From a checkpoint of a small mixture-of-experts model trained on Wikipedia.
Size: 10 layers, vocabulary 3089.
Experts: 96 clamped SwiGLU neurons an expert, a shared expert of 128 neurons.
Training: a variant of Adam for the experts, 760M tokens, 3135 steps.
Below are experts of layer 7 (counted from 0) of a mixture-of-experts language model. Rows are named router (the router's row for the expert), gate (a neuron's input weights, with its number), up (a neuron's input weights, with its number), down (a neuron's output weights, with its number) and show model dimensions 0-159. Each number is 128 + 24 x the weight over its row's rms, rounded and kept within 0 to 255. Numbers have three digits each.
After each expert's rows: a language model's description of what the expert responds to; "comes after" lists some tokens at least twice as common just before its tokens as in all text. This comes from a sample of Wikipedia text that the model never trained on. Tokens count by the router's weight.

# expert 55
router:190136156111119156092137160126075150137122083123156094147151126139148134148104158117101115147087134097120133099134111126156070121126142110151133153106134121130164175138123115126123139142120090129085108113124111148125177147145088092087166164122113148142104126148139109166112095115084114106134091145157120161081126099167109120108169120122140130161133111104128111157135112110122120138159152124136151117145144117129178111145126153135076132142107130137196136140132148163129096115102155
gate1:098133140090150122125174127145116138096160157144147153107126151179078091148137131167160100116137129132149129119169122091111155101148131093196140148124150116105125113135053132094117135122107101172106151094113129154124155113148122129134137149138136156128109156150123147107095140116119131134107088112079161131141113131065126105146122152128144118168099105125089138127108118117115130114091140139105164155121153090145129116135123172131110132125121090120153160141075143097157116144088146
up1:156135141149078137081127119110090089119118114098134113127094115105177146116162114147141117109151122173122147126122133159105154157153149127101122102136155137121130101121123094132157081170176143107175079142093155143108111090129163128143104095137128139094172158127119125110110120132126136085134134190088161136132141116195120135161124140149120131128118116129144141138118146076143105135127141124094148150147138126187100162155091144149155115109100150117115125136128089139115112123115167
down1:137148118153158107123162145134095126153174138105153076130118082096139145105107191147149103182102130140130144130117133109153143146122132120156150151110095090152118133175150102109120102119129110119123098118126140125108115126088120105134163123148109130165093096136123101124110156138112095116147121160125172134122129185100112105112120169087108130156097149111107159108121169127166067081140168136109106185142128079114121108136115130111139096149136145120116124117148136104091152122119117
It responds to: Units, coordinates and breaks. Degree, minute and second marks, decimal digits in coordinates, unit words like km, ft, years, and paragraph breaks after list entries.
comes after: "°", ".", "N ", "6", "2", ")"

# expert 9
router:154120163136114157114134147142089130139100119109148088125125142140135130103114112123087091142117104087127156119145118078115094155171156133152118136078060114146146134151107139122081150158136137159118127100131110113113172145148103099131154168091146130096100085153096145147141098150114100109138129159115134122114137112138157126147154118100167104179124096105105106153140095120130081109180101149113126100159136124122186147151133147132081123143129131161161111139157135155137111130130154
gate1:106125139127097137123109099086108155107076111133165099119127139151144098122127127135150142165118144157113130114118152134072160153159137137172097083161150133140109149137105122116071116098118120164119140139093146153140185102124141066105137162118126162163096148156100100096141087111114114151178153146136150141135122102124161149104125116104099152171161135121153148181111138100135131147135145137176175128127115129148135117113128110126089163116149134106146139164154118129122100124122150
up1:063119091108130180100105118125138100128138156124134137093108076121148132147125118112131146139124135152145137109109142142085135154166143085104101094120108109145122139139103140076137149152127153148119105158071141113120192139090141110101168112121121132124097148148113101137130090115137108150148109170138129161131110125107155100133174104132165152160156169096156160113101162110101097090134131144115171096139112155138108145116142093121085152146131132125125141145165124116136114112159165
down1:146091106130154116111133124161116138161131138126134115117111095106108132146106127131118155097144153137145141121165168101153152142144093128124101108126117120146086122147103127147128137129117182171150154104107144094172114080152081084143126110116150116108139135155116116085145125127101105180168144121118125125117106143117150106130115080080095162093119104148132201132138126156167110121144138171072101118125146129140110132147171138166161138128152123116118104111119166132102080168131138
It responds to: Consonant-initial pieces. Word-start pieces beginning with W, K, St, Br, Bl, Sch or similar clusters, in names and words like W-hispers, w-ounded, bl-ock, Sop-w-ith.
comes after: "-", ",", ":", " of", " |", "|"

# expert 60
router:145120141122097123089144156112106164150127103106146123163112136124136127079115139114105103132124111092132167139110106136068115169166166106159152149108115129133180145105104127095132153196140121151103179144125124108130152135141086120116122164113130135119130134106159106169143054137125101109135137129127128136109093155128163087147144109096143144138127117114140118143092120144110128118181124118118108094152137112131184125116139175115105093108131150162161140134166148105106081122107115
gate0:132154111141137104134143145115154149167122083140192124150130136142122094136078148143123134145096129121136094101143137098125104114134138141143130146133120107145147148088122136136106124119103134156086158127128110157146116135104095109115146131128147175120105156145157072132147155132113128144150125101135156093155111147113104129151133173112100155157148125124106130158141106152148127117136111127114140082179126150146087112171092143117129131070138132135167166173152097222125159093130114
up0:117121132125123123122167125139148132149085112141110111168075122157151112133115152146115119072106137175127114149122129084106170130107148104137146123089118086157162103152137121114108080156088140093084169187122146190154088120138122106186142120125150140153133130116145132120154144187115129109158138156141111141153118132141093115165176099115134141126174138129133151181101117119108153115094150115132085118127126150137108146124116136132116125120114099129137124130131106182132151112134112
down0:129151107138125128095142139113109170153108125112155078149156091144117168081148112138105156110122159170125089141139107122138121139108157102101104103081162123119169131133131084109149112144106157118117143118134149198132115138083108129092099158177122117156101141119135106167120140125144124126126162140135096094153114111114140164115118129145117127087127120162102148096128144112105155136111133167087162084111105087146122117095125125132102139140152132080131129144085078126124116154168102
It responds to: Single consonant onsets. Lone consonant pieces starting lowercase words after articles or prepositions, such as f in feeling, g in gangs, t in tears, comp.
comes after: " the", "-", " a", " of", " and", " to"

# expert 38
router:123121169139130149105143113108095137135121094103131134091141113155142120081115116133154142155122110130099114090136117153084115154146136145142121156085122133154200162093136108126086137149160119117109143134137128118109145133169128089094178119110138143121142109151106122162117052106109121088142145135160137135087134118131188126122145133099135147135127059116107120142123084152130117135113147118098156124142095137133195134159118163123095116112131148151169112143133134168109090118136130
gate0:126160139136128104097139115123120134128116117147125133119130115180131154136129129158138145139149140118104092156116157093106118113153102142094082153120127157112126140171134152133081173135152159147079110128157131111145105082122068075135120132112111157148146147136145163139073157143139133124099129159135163149107117181120164126168111072119140127108080094101144117135095123126126093095141137170129134136140118110108104128134144120123118146135132161100133143120160126096185176177111153
up0:158151160145134090112171117144133145133084141145125135156117113179148124099094121167096148154138158117088110145063139109123110129144135142111103129117124148115167159119161122136130128127123174095129127092131136124146120100113102056103142154113104148154166095125160154134097112107134130110121129122150125112119151121080158117179087113138096144118090127086128136128167121098121168079161124111105152118099148162121099148104111083123134089103123118130156141124141121176147125134145098
down0:108097149135110149111114178111117172117098137102110120133151147124121122089130163132141146108146133120102137133141110135129133103156126163178141127149131127137123145105150180172124128134105163138116170097106175132148153140154156143136095120121119148162130103136092162167145112105179120126133142163153102108120170116092164130136126162100131143118131191107144169103130171132140079165091083117109136113131146157155122163116144117157123141169097125119116137180124142168150171105135123
It responds to: Line breaks ending items. Line breaks ending table rows, list entries and infobox fields before a dash or pipe, plus word starts like co, cre, st.
comes after: " |", ")", " |  |", " |  |  |", ") |", "|---|---|"

# expert 13
router:155090155132086151121116141118111104129125113114153104127121106144143107114140113153125098169083099099111114097089080112144088170131180096141142185106076125108131162136093129102074150149113103161111078132109110113110178118143106109085128147082144173114131126138129121138095079109099105133104148132142154109114095117154151126124117129105166128146111095113111099128136132167118131132131150085134121101164136141130144110157143133109138127106124145110168128161123142151098088130118146
gate0:102132127114112160130148138127101129103116159151116133117106156092119113121166103132130176093074118111127122124144156110104087160094133142126106111136109145104132189116143108092076122150144132130071158122083122183138147152153174133119120135163136109084114168114151129160133118135141117123097112127146113127143161149154068118127132113124124089097122130105134151104074138163095146114140110129178094107132134076147132145110160135168086127128139100129137148130117123133149155111127173
up0:074123107104105109075130122123127138080132149094117104119155121097081113168127116134102089157115163132098148130138151094109136163123177139126148092085137138112112157131120117098083167112119132152125149166136131090103158090154171136119125125141183074147158118122153113137146090076130122072116124133106090081140143141146142110102144121155137116127125117127135134114098154115113138110151100123121129157122123115119134125091194148160094130121119125113110135148147138121147119138102173
down0:144103081099110090113109134131138116101172138131148100130180105151066121178116106117151088097120116148136119083124171144120114145106163149155109116094132142127131124126107112124144160135138096101129095159141104130164150165119150143142154088137148101133133163114134132121158094139123113114180149149113115139142109090154162126083162101129058124143127061127120144101149137125112148135147129125147136163157157109112113152140138156127133087127103147110142102142148108171105123128167130
It responds to: Separators and article-like starts. Table pipes, list hyphens, semicolons and colons, plus short word starts like an, An, In, e, ob at sentence or phrase openings.
comes after: "\n", "\n\n", "\"", "3", "4", "5"

# expert 7
router:177118146097089132092130140140137124130128120115131080135120083158160101095128123166122144146113101087115176095109096144142099128131109135163129111089140134133142183109103082112098146142164118147112123142123125114088173146136107115109165154080133149117131106135112103155115113129105115119139089137141147146098116109154147150162151091103133147156141127108124135153114081154123127154159137119094143090161108107152175119138129138117094101146122123171175155149157094126085085107124141
gate1:142124133123097132159106114116129144104119128135130107086130126083133071133120151110139124151088102139131148153122125118114126111148113092158138138146147142080115124106138106147142105121087102151105090113086130175120098139186119095131153122128118177109113092154093153101120131164135128104124135161114109152120099118132125104150092082098131103119094131164118112149126106115144127082150156107151117075145145127143105139130184120073123072143070133157133150124125115140089114087101117
up1:136156137179073094121139098097112145151160099104103128118107132082141143133131127123123178120096104154135098170123118130115107112141114131093116128135121153109116108144093150141140156170128087154133110118120098129110180119135148069134149110097163131123081106135127129143152102150177133101111140165122119137114139097133150131123112146124144172147101094116123128163094153117152169104126132108139124123149115133099159128118151079074120103086126129164148132133149143131103105058103165
down1:165153148123121106126127111139141144079128104159096116136118128144144150118158149104181143166103114132147141127122081079160156144118116100098132085145080152113081134132157079148174156155134109141152155146137161120074163125148127157108109149099076125127134136143124172163098130117172123123163132128074134114107115116145115135137109101133108154170159129147115109170120127108186144164173140127142144123124138133143133162128111142099115115109108157093131099123142136124157147138132101
It responds to: Caps codes and con-. Capital-letter pieces of abbreviations and country or position codes in sports tables (MF, DF, USA), plus the word-start piece cons.
comes after: "| ", "2", "A", "C", "–", "R"

# expert 42
router:142141136137130126134150129135137111108147095114148086114130120161136099117160132170097103163117123150123140113090125124134122149147120135137140105110097144147174155130112119115097114140131099154122137135100116109105154124147142129107163129102128154112158093155101093133082081111118113076128112158164149126064115124130146122154143139130173107128145103129127115120096118162109100093128141108170154088170134144153146099150170155100043139137118142112183137102154160162126108098120176
gate1:137141135113092113123132158082092075112167090116156135134118129118077118129131144127113098141136123122086163128122105156051123155152146099119127141169132092098144121114153091112141146128174134129087103152122163132081152068133144119079143106153114150121145107134134144149120115120156119158091103152146129120127123153150120132149104126150161103129126177104120150141147133166081109098160122138148113152118128163115116157178095100143128139159143103112132154131145088119127167141109134
up1:152158108103110152138126102120106119109167082151129125136143106162111142111117122171124138135145106149124141116138086151129124159150145131125092136131112142123106134107127134137170169141162150134130101166144157116180136161080150122109200140149134120095170116142125137127129122126142093080048150140106126135148128173190171162166128120119157084115159126141130090120122129147149094130140154127158104125164165134157095149126108140137107139138134104093130140152126142158123108148097142
down1:115109118092119128147118093146141136108125125139126135129134171133113168155120108126120127138106080147076099147124121165114098111118111147141103163093131154129102117128129115154118128117141134154104125093120118115087038134116142131127182111096119076141101077142148113121134094118114127139141104158145152134111163115104124121134146122130130139141150118122182117169120139159196158091099136122178122187111096139144143100135158147114137129115108148147069151148102117116127144166097131
It responds to: Line breaks and prefixes. Paragraph breaks after sentences or headings, plus prefix word-starts like un, ind, inst, as in unanimous, independence, unit.
comes after: ".", "==", " ==", "===", " ===", ")."

# expert 18
router:142113145100124147113126140131084122169120096099149090172114114143148133104119096105112128149105155094108167129102109113128120151155141122134132163065114100143156144122135106130089153163123128155112151113126151099091116146153093093129131150107176107100128107150109123145129080102124136103141138132101119143106107140143163135142164116100156121150112113099121110161103079143100128115169084126100139102164139127154173112174127175123050096101128135119164139139144132134125115086132122
gate1:161116164099124109162132155120124125187096125127078135151143146136127112153129094131143083163118103100164138099110143099095122123160138160122135111120149170104167152137145171111112125105120111072137123181152096119130181121138143131115114161127127135140128133106110108105146102136129111143122153118118072088095147111141130121124137132132134160163115096098088125107163129176105116127132140113078125114108117139145134136120112176092115156107157138128157128135109203160159122138167135
up1:194073102114121122148121112143111186146106119109123119104123115124119137135130104089083069129093115122144138114140120112125155093133106181116121143157090122116157158133129126132096106130124127103128101153130111125156130114103204136146118185106128118111108131110124149079149094172115132101145089111120137131090135119097115087151076085110162158101077146142114113141142102106162138152146150123152106114111149103167136117103126140109118115095127124117157141104119125144143147112153140
down1:125123151110116125141169168082159153122153143093142128175123160121160124107145160083129109088149119097105129176146145117088131133110134118143163118128123161133135149132161159109130124158131092131147128103112106135138150126162108103110176122154085125110060130103145119131200141125150104173137157111121151131131092125099127127110135095126155148081117093127117115122117073083112145151137120110120102180170141115112119123142117112122142139110175083120157112147110112130135140151160135
It responds to: Capitalized word onsets. Single capital or short onset pieces starting names and words after headings, quotes or brackets, such as v in vs., ch in chairman, L in Legacy.
comes after: "\n\n", "==", "-", " (", " \"", "==="

# expert 33
router:137140163094101117128124130163105150140107122131141087136125122142137119150108110140134101162123109122123134139134150142116077150155145100157101154086100118133147172074108118131109139152119097140091093126116121128108180112148078110097178128126115174162099113189150114125103074153101131135127092146125103144135067135126136114154132121106182148171115121094098106139112106126148113111132111117099135110138146114121158123122115158142067124091101157165142146150143164142106114116124152
gate0:168155185123130124116145146096148145124093101064092077154136130170123157126125117126117133112124103087096139131086128126138125096118149102168109124113062165142145156124136094147108108096132112126113106130138116165129160094125136133128163119130132145120134124107160154118106117115074064113157126086127099149132133160086092157127145136158130121119117087153137143194149107151100157125114138113094126119122144147111124100139106142127122093091126154150139123116160100106109095105129139
up0:177116125092129127133133152121156120140156150121107109107147127207143119125126107135143125108131132076130133134146110113145142141186121097088119087126127160156141146114118075127131123157155096144133096107103138144074146111138116120165163122149155097129139117108134129113118095124095119122119143124111132133128105127119131106131147119106172160130066099135129139183141138131135139170120130133094072179110125108156138136102091095114056096127160167117116085112124122133088149153126125
down0:121136156091128122125099155114122127112132081183147114096106120123139137116149115142116150119095116170138152173118091127113159112111102110115139145150117134114098153178142149106113142169107142138140111115120136122103116143057072162173156132146118162122136094124138155103125160120152177119142154136177129163119125099126163179129149163110134109136123100138148117072119139115130092113124148145132119180101129072113107121108140098118157126141164127099104107107151146091110140134160103
It responds to: Asian and Arabic names. Middle pieces of Arabic, Persian, Central Asian, Japanese and Malay names and words, such as Hiro-sh-ima, Mal-aysia, Qus-ay, G-h-aziabad.
comes after: " K", " M", " A", " T", " N", " S"

# expert 43
router:127116142108129133101158128149081118148091110110153093156108112157144101116159116116114090172115098096096145138107138139147090145137166120113124135128125118133174133107109129135114115146118129144097126150081125100098165110126125140113169158098127167125113139132100108164096076114103108125104078154113122159089093111131147091177154135111150135136134118122095119163100096144134109123160133108101110097177172149104165111145144178120082113120111133125163146117153153163098107099108111
gate1:164151126091066073151150133157108120135134070139140153120143138085146126124130152123125091133135145161140148127105129115132124117112123087129103115089141156145128137196100139136121130142095112154104113116131119138169182084123118147065149145140082114159128141102164110140136123107146132158107111122136146082124110136159119197144128121152127110124096122142114113117120100144162133123137130159130123118106141111118137156173143141073150121130135083134127125150141124155083062131108127
up1:170105079123118170142180168152128145170170129123115148099139112115170114103134076122127129105092128131144184111138122090154147109116112119100166105141103150144128133144135094150098092153118167120110092151110138165149153166136143167095126168112113130156131143128159173125141122113130164126174108101121123096096097125100129131172115117126126169115103136148125105165107079118135132149127155143141150142152162133103177145143187141113158134128138127146149144122122104128109139136129108
down1:140132156128165115170129172146115123124109116116142109136154165119130098205156137108120152133167156132128173104150156119180107125121134166176152149114134130146094096105138132175121100077098144084143128138133146138128087128085155115120119135082153141082123149132122157136131118132128156147110171145113117102132166126139125140121105107144127082134103117104151131111127124137116159136135143116184118155127106176112061133119138139127059133112143167133108117139110156150129139141137141
It responds to: Initial capitals and th/S starts. First letter pieces opening a word, often capitals at sentence or line starts (S-igned, A-ppearances) and lowercase th, sy, sup.
comes after: " (", "\n\n", "-", " \"", ".", ","

# expert 47
router:143092129144128140132133148169095138169131125135135094122110136161177130157145110160088111178108086101110165126121134115125103160143161113146144125109141147128156138129134162084099118130131095130093136102116071135162181150143103121119147156089177136137149130152121123158140068131082096127115149160149123136115092115119155119140158111128146131136133063109112108163129117136096143116149169123130140129167129146149161096143113161094102124143130112143167088177131122138103108111119145
gate0:133149119139143119097186130113104118159106149137141102116145064162179133117126073147081119140123094153129138151120151127080149129156141134130146165139088144087114144122130118147146151126101144140090110108159164128154144125137138139140100187137162144144163126118129135108137140120112152091063146169139176128148135119130088079132113110109109158168117138097105104098108108107134121099158110117147134126148127189118107128108128134147140097122154157099141139135171131139105118107148102
up0:092113133097134122135114107132160125110144129113148116144125170122119102111146096175124099141132144129131145123051103090113119144099161124137109126123104128087149124158101121196125149071133151098079139117130086132122132122138119121145102077104128129138092089144143145134122137111138144116119098115203182153151159153163129128083144116148130109117138143110157106164108089130141149110122152168124138120135124135137116159155137089123130111146134132123111177112132167124098082094108153
down0:134144115117139097131075180117158179144123158127086106135098103152152099136084161126118147180120156101137148149148129155081141143122111096153162135156125099105114112102122169121145154127141125109127137105156147105117096105135192161148149144169117133119142150108138135160114127108128185125100123094133119154135109148094145124114125123076141152130084106161125096123152147167118135143135127127102107105087127152116137139150152100113130096192128100120070125100126125109110142124130118
It responds to: Hyphens and dashes. Hyphens joining compounds (brother-in-law, context-dependent), list-item dashes in infoboxes, opening quotes, and word starts like dis-, incre-, Air.
comes after: "\n", " non", ").", "i", " co", "ti"

# expert 56
router:155153165120120148110162110123096132148108112125161095146111117125152155132104129155107130128085103110109179098100111121133091125156154127167112150097092127127142167140127098093088150125154096155099131130130129122121158098140113103110124165118145127106107145185130136127099096107118134113127141163149154116110107127136171099167125121125176156131092111135133103104138099159113120139111144137107138092163150121130174125139138157099141123135101171160214108144170116131091085144114153
gate0:108138127089116105128117118130092185087164103130107124116161123134168149149114125137110122134139147142058143167107143140156089096157146095103109129142137120131172128118134112140076103131121175121146148135123142131111167098098075157122131101107120114159154137130113147095167095094160153140146093169130099142138148130148126137166135100122158143132102130118133155126137149099118126110107126134149134126148085114157073137147152122099129161150067078137116116130096145107126095166140153
up0:121160115144099089088129142143114142110116116103130148100117153100152126134143132135114157121117110084112110117127133096155174116110195124159119127120146147169127101119103194094156141143124164115115129169091182140162083084188115157137115159113174180141124172137119118145134136140110097115136144169160140136125099147168143140140158141114146112121110075118170130094133107077138128138160139128130123093133128139137109119126135130097120129145110124149142117118159150178115140137121146
down0:102100089148145149133129127137167121113144111079166131133111085145096148105129109130133085171140143126120096120129125158123115147177084136132099135080106102175150105145129118125127128139156093109128140119114122134127125106168134113180107103104130150124090110137125131109092088105103129111134132157105131142103158126122107120148128113092137138095168116157101081139137100139109097176109118118157122145099127150129101121180122113154157130128095121060085170101117177099136140145132091
It responds to: Table and infobox separators. Pipes between column headers, colons after infobox field names like Country, Born, Coordinates, and the word List after See also.
comes after: "\n", "-", "\n\n", " Gen", " %", "otes"

# expert 5
router:131099164121109149104146167120113090134082106094134120172109125140148113136136080165079118132092111087105145114104112145114112128155156132161130139097130106128165140104096142139107099151117095153103111120126116141077150137123109110104173139128142152143118102171119110143087096145119130128109114166118116150110073122152157125162118110085160152147123138120132126120097083150154128153161109106124135124126132086162144096163132119132101123111089123113162119136159175155074115081147109
gate6:156181139139094099154161110106154131087121161133109154136114146127098091170143083079124150099080109117112130131152114162101108150151131081135144172082150148166116103092136102144138118127135131150127175146128125135127129116147085139150164150187121171112138096160119132146123114139114135099128110099112145172129146124084109112111096139109111144121123110125105099121140111082115104151129112123113128119145139120139138103110115129167100103178116080157124116146166139119110101109080142
up6:142144162106154091123110103154155138144131140133113143165130107122134118125134139138080128099116092094075116142143132113108144153148126127155155134090137090132146112106126128142129102113184112126121145146176166175114123099156113146116138161152126190155148104137133137160149109170135140149125134112085145154131156156130114124137110095133100146090117163160122102136195139119097105126131110123164127149136105104111094100135127146139095070136119120105125130129116174138095082090071100
down6:132130121126126099127100109120112140105105127133116139120140149077120177110128144160161159124153106108146134122110142134120133135149081128147179142129127119124136101104111121139113149109177111126130179105121086140146152150119147130117112128188140168096149144125152087102152193138116120107095107099080126122150139131140094149120143169175078118166183116142094149128164150110144124130145158141112176104150102108140125152116149142153134128114158119134062139089148133117138134104180131
It responds to: Year-initial digit 1. The leading 1 of four-digit years in tables and film titles (1986, 1982), plus pronouns like him, them and stems ab-, mon-, poss-.
comes after: " ", ", ", " in ", " (", "| ", " b"

# expert 8
router:148140156140113147128121107154115146144112080129149123113121133130156125095119113112113137143104112093093155109128120131131099136143142133168126153098076131112153165109115110106090128146126104147101102116143123154147178115138122110081156136112113122106149056140098127167074088146057104109138126149129117123125097124130142120136144081120158131178137108104149076140098120180179107137134134105134122144159115128136193129104115150115115134140126147151199123143139140115123115104143142
gate0:162105163135145103105121138164066130146111092131160116156108122141130124123133083121115178152074143128149132100138120131106145115113140153168127130101158111122119142118116134134127134110155159118157148129100111134129106130138150158133158191079114161145129129098122150138101077140101169134163115115124120105139134073152141139110120137160126105143129138061099109136119110145124077109144144068135119102137125139132176159130132149117117145071100138131159119152156131085140150114157169
up0:149142152128139093153131109149096131103128139127142120118133108143109160108100135130102165128078136154116147136135112144120159127092141138141146187072141123134141102113117090142129091115144121118127138135072090132126137143156115138125133209099111157127096140075102137175109106136097130151135126091125092154160117110153115125111056104150164104148120123102130125126114136149129121106151155128130131142116109181148137157127100145112111144080117139132147096133173139094119151138146197
down0:101119128145121114105107190118143101106112123122141121132167091134117135142097161160090105108127113099126153119120119150110138111135103154138108167095151145167111159115149152160154097161120097160118132140170136075104178147128157114158127098163135177181099121163126128158166127093147155092099134158143139132084146136144123144082124162137152145106098135148144153154107142137115122121159122125092097148139099141146139104132109124135103102152079123142170125118145105149132105133116076
It responds to: Year digits, table cells. Middle digit pairs of years in dates and lifespans (1-95-8), plus pipes, dashes, decimal points and line breaks in number-heavy tables.
comes after: "1", "0", "\n", "3", "6", "4"

# expert 19
router:126077174127100120131140157153104160148092090133177094144111151121156150128110124138116106129137102126129133120091124118106115148168123135135135133094156114125161139107125117116100172136143096159095134134113118104098187143137115129114168202129159155137111146143144120144114073113101130109116109137099107138110112142137136097152166135103175125144129099129105132138140086137128127134148118132142163143189116160107174150150158135124099107150127119139158145145172165182121140083121162
gate0:139154156099118132131150162092143098109083119092163140148129090081091154137105116123116121161150083142118146128114150145126098153118176156141136140123129135131129131121130182101090124168117129176120167098108109101133162102122157133122164119062116101100131127131100101101067118135089111131101108090120088170097115133120088130123117138158074132130129078131116141150109141100093103144115114072116136125138138150143146136127102162125131100118134115122120122140134139167166122141151124
up0:120084144116094096134082134114105094119119124083123131120105103094162111129107119104119122153144139115118093143112113117137139119148114153125122128108145121117112113111111147112142137177155098160104134106124090170050153108123082143123145099103128104116148136120110121156095123150125159128097134129147121162143093103130127094178132144139150090102144092125131140130095183098138147135124116128091117119119117182093105171084150122129114153138158115091123187118188130168142139105114135
down0:144125137116119098128117165126133139129127095150101145127103147119129137111144135107161123061145129134149093137116120140140140132121111158098130127122195142167104111156161133124110103142144106098137111147124150137145158171150147155154119103128144123083150114136104142128141097124127107171143094129106104130125165116084149132146131143147121185132130139106161135107093177120134126072120116156130161103112129113120181146089105137089094067089164133090120110049126099125115104144122118
It responds to: Headings and r/b starts. Wiki heading markers (==, ===), markdown table rule rows, and lowercase word-start pieces r, b, sh, go, as in rival, railway.
comes after: "\n\n", "|---|---|---|---", "-", " the", " and", " bec"

# expert 45
router:139114144100117145145160128124096136143134106116144122150102098150140115134147105118107118145094110108114151107113088165150109137139152101177151131101123133144109129080134115110107147146111108130106111156155099117130166150105111117093164175069132154107134103124133140154102053151113103123129149144170122141108076132138101118147172081117138134152140141106135102136090106165127127100141153103114112127151110121112187103130131153136124115102092139170170116136184158176094123113137148
gate0:149139150109115075116152128132098135097175125104149080101107177174181131116113127125088121176104116132175115131109119139116152108167102114159123141121136074140155119150136146114089139111121125131147160119109146113101104052137131112143114126170152113121101084136089094116131124115123143112111160140124103108111123121131146127162144098130107098180140094140117129152095125135138133124139043119089132118136087126105165128129133132116109121137121188116120113124102117148110127120145131
up0:142141133130109113132160152090068104158176146099157107114093115142172148148098117119131104168125124128147117080121116134115114141135088100127126140164116069132184123190129137106155096111128121124143141142137120125117103060126125132159131109159154127112117131126073111133125115071149093145120156135117146106115102134125134127157124082115100080148153105151147139137138135143124154118148092143101144127170114126151201145125147131112123144129137160177126104112116111139125126166144126
down0:134137106092108142090130157129112170148140137151104105156115108098077153087103142117138078123176129119100108103143139140126126165128092160127170116108147153111120153110097118142118133125067169099141183119138121114131163158139133141143142138141124136098163167135104123131140085124139145105124132078124111103138116098105120143117140116119108126174152147120149144100112153090141159136138111158088127124138147121111124174096131128126145146134092128172123111065119086077176116138110154
It responds to: Capitals and number separators. Capital letters A and C at word or name starts, dollar signs, there, and colons, dashes, pipes and commas in coordinates, scores and number tables.
comes after: "1", ",", "3", "4", "|", "0"

# expert 11
router:141124176092104117093137127137097154147126094149162092118124138139164117150125118138119119151084102113094147127142131124148093134174122123150131131102095161154148148105107140146117154129174143159101124118134148120118141168140085122124190131126143138122121069158147079157102104144098107120130130152144134124115114156145164141135132077119185150138134109093126127124126101119142092103136109101092118110153104131138124081146133144128070107100112146163167106148133149117113088084151176
gate1:114148145083108119159148176162132158119133115131135092176109092104149126155103116176077110093116120128099178151157154065114144135140156137176121115122142109117114110101076137136116148117095126110126132118127109102098122099138151076123124154134106119169112109124098118157135105113162119134127143075159117161127127101133166127119162142178132119136136112145164153127117085112116146122114142143175111127143116091094133115097141145122107139132158115178129107153125190124137124115130107
up1:123095123108154158116126135168132135111128120139151125131095147096140123161144170108066112139113076118162160126135142116138133120175129136180116135124182111152129153128130142122124175098130130155124151150113118113108114131141115101078126143120170133166109107078102101139144109131105142136131135117146154171154118091133125125089109078143135152155203133134154144124104124129151117159131150132155140058144121104113122134169145129134080115079117116141127118123159137113151073156129147
down1:116123111156117102098115153147131129129134138114097112122165130115160152162119117138075124135142105118104096141184149124114136132102122086108120137119130100100121104116110089118095160114141111114148113111116147127088155129108151140109140129149100148094128090138154166119107089143137137135127129124154135145137090112136176167144111084185127157137120114161179145134105092104149131139074104124130121095152122124068142125124086116120119159122111101105057175101131170114106117140102081
It responds to: Name-internal word pieces. Middle syllable pieces inside proper names, often after a capital initial (Br-ad-bury, H-amp-ton, W-ich-ita), plus word-start stems reg, iss, spec.
comes after: " B", " L", " H", " C", " R", " G"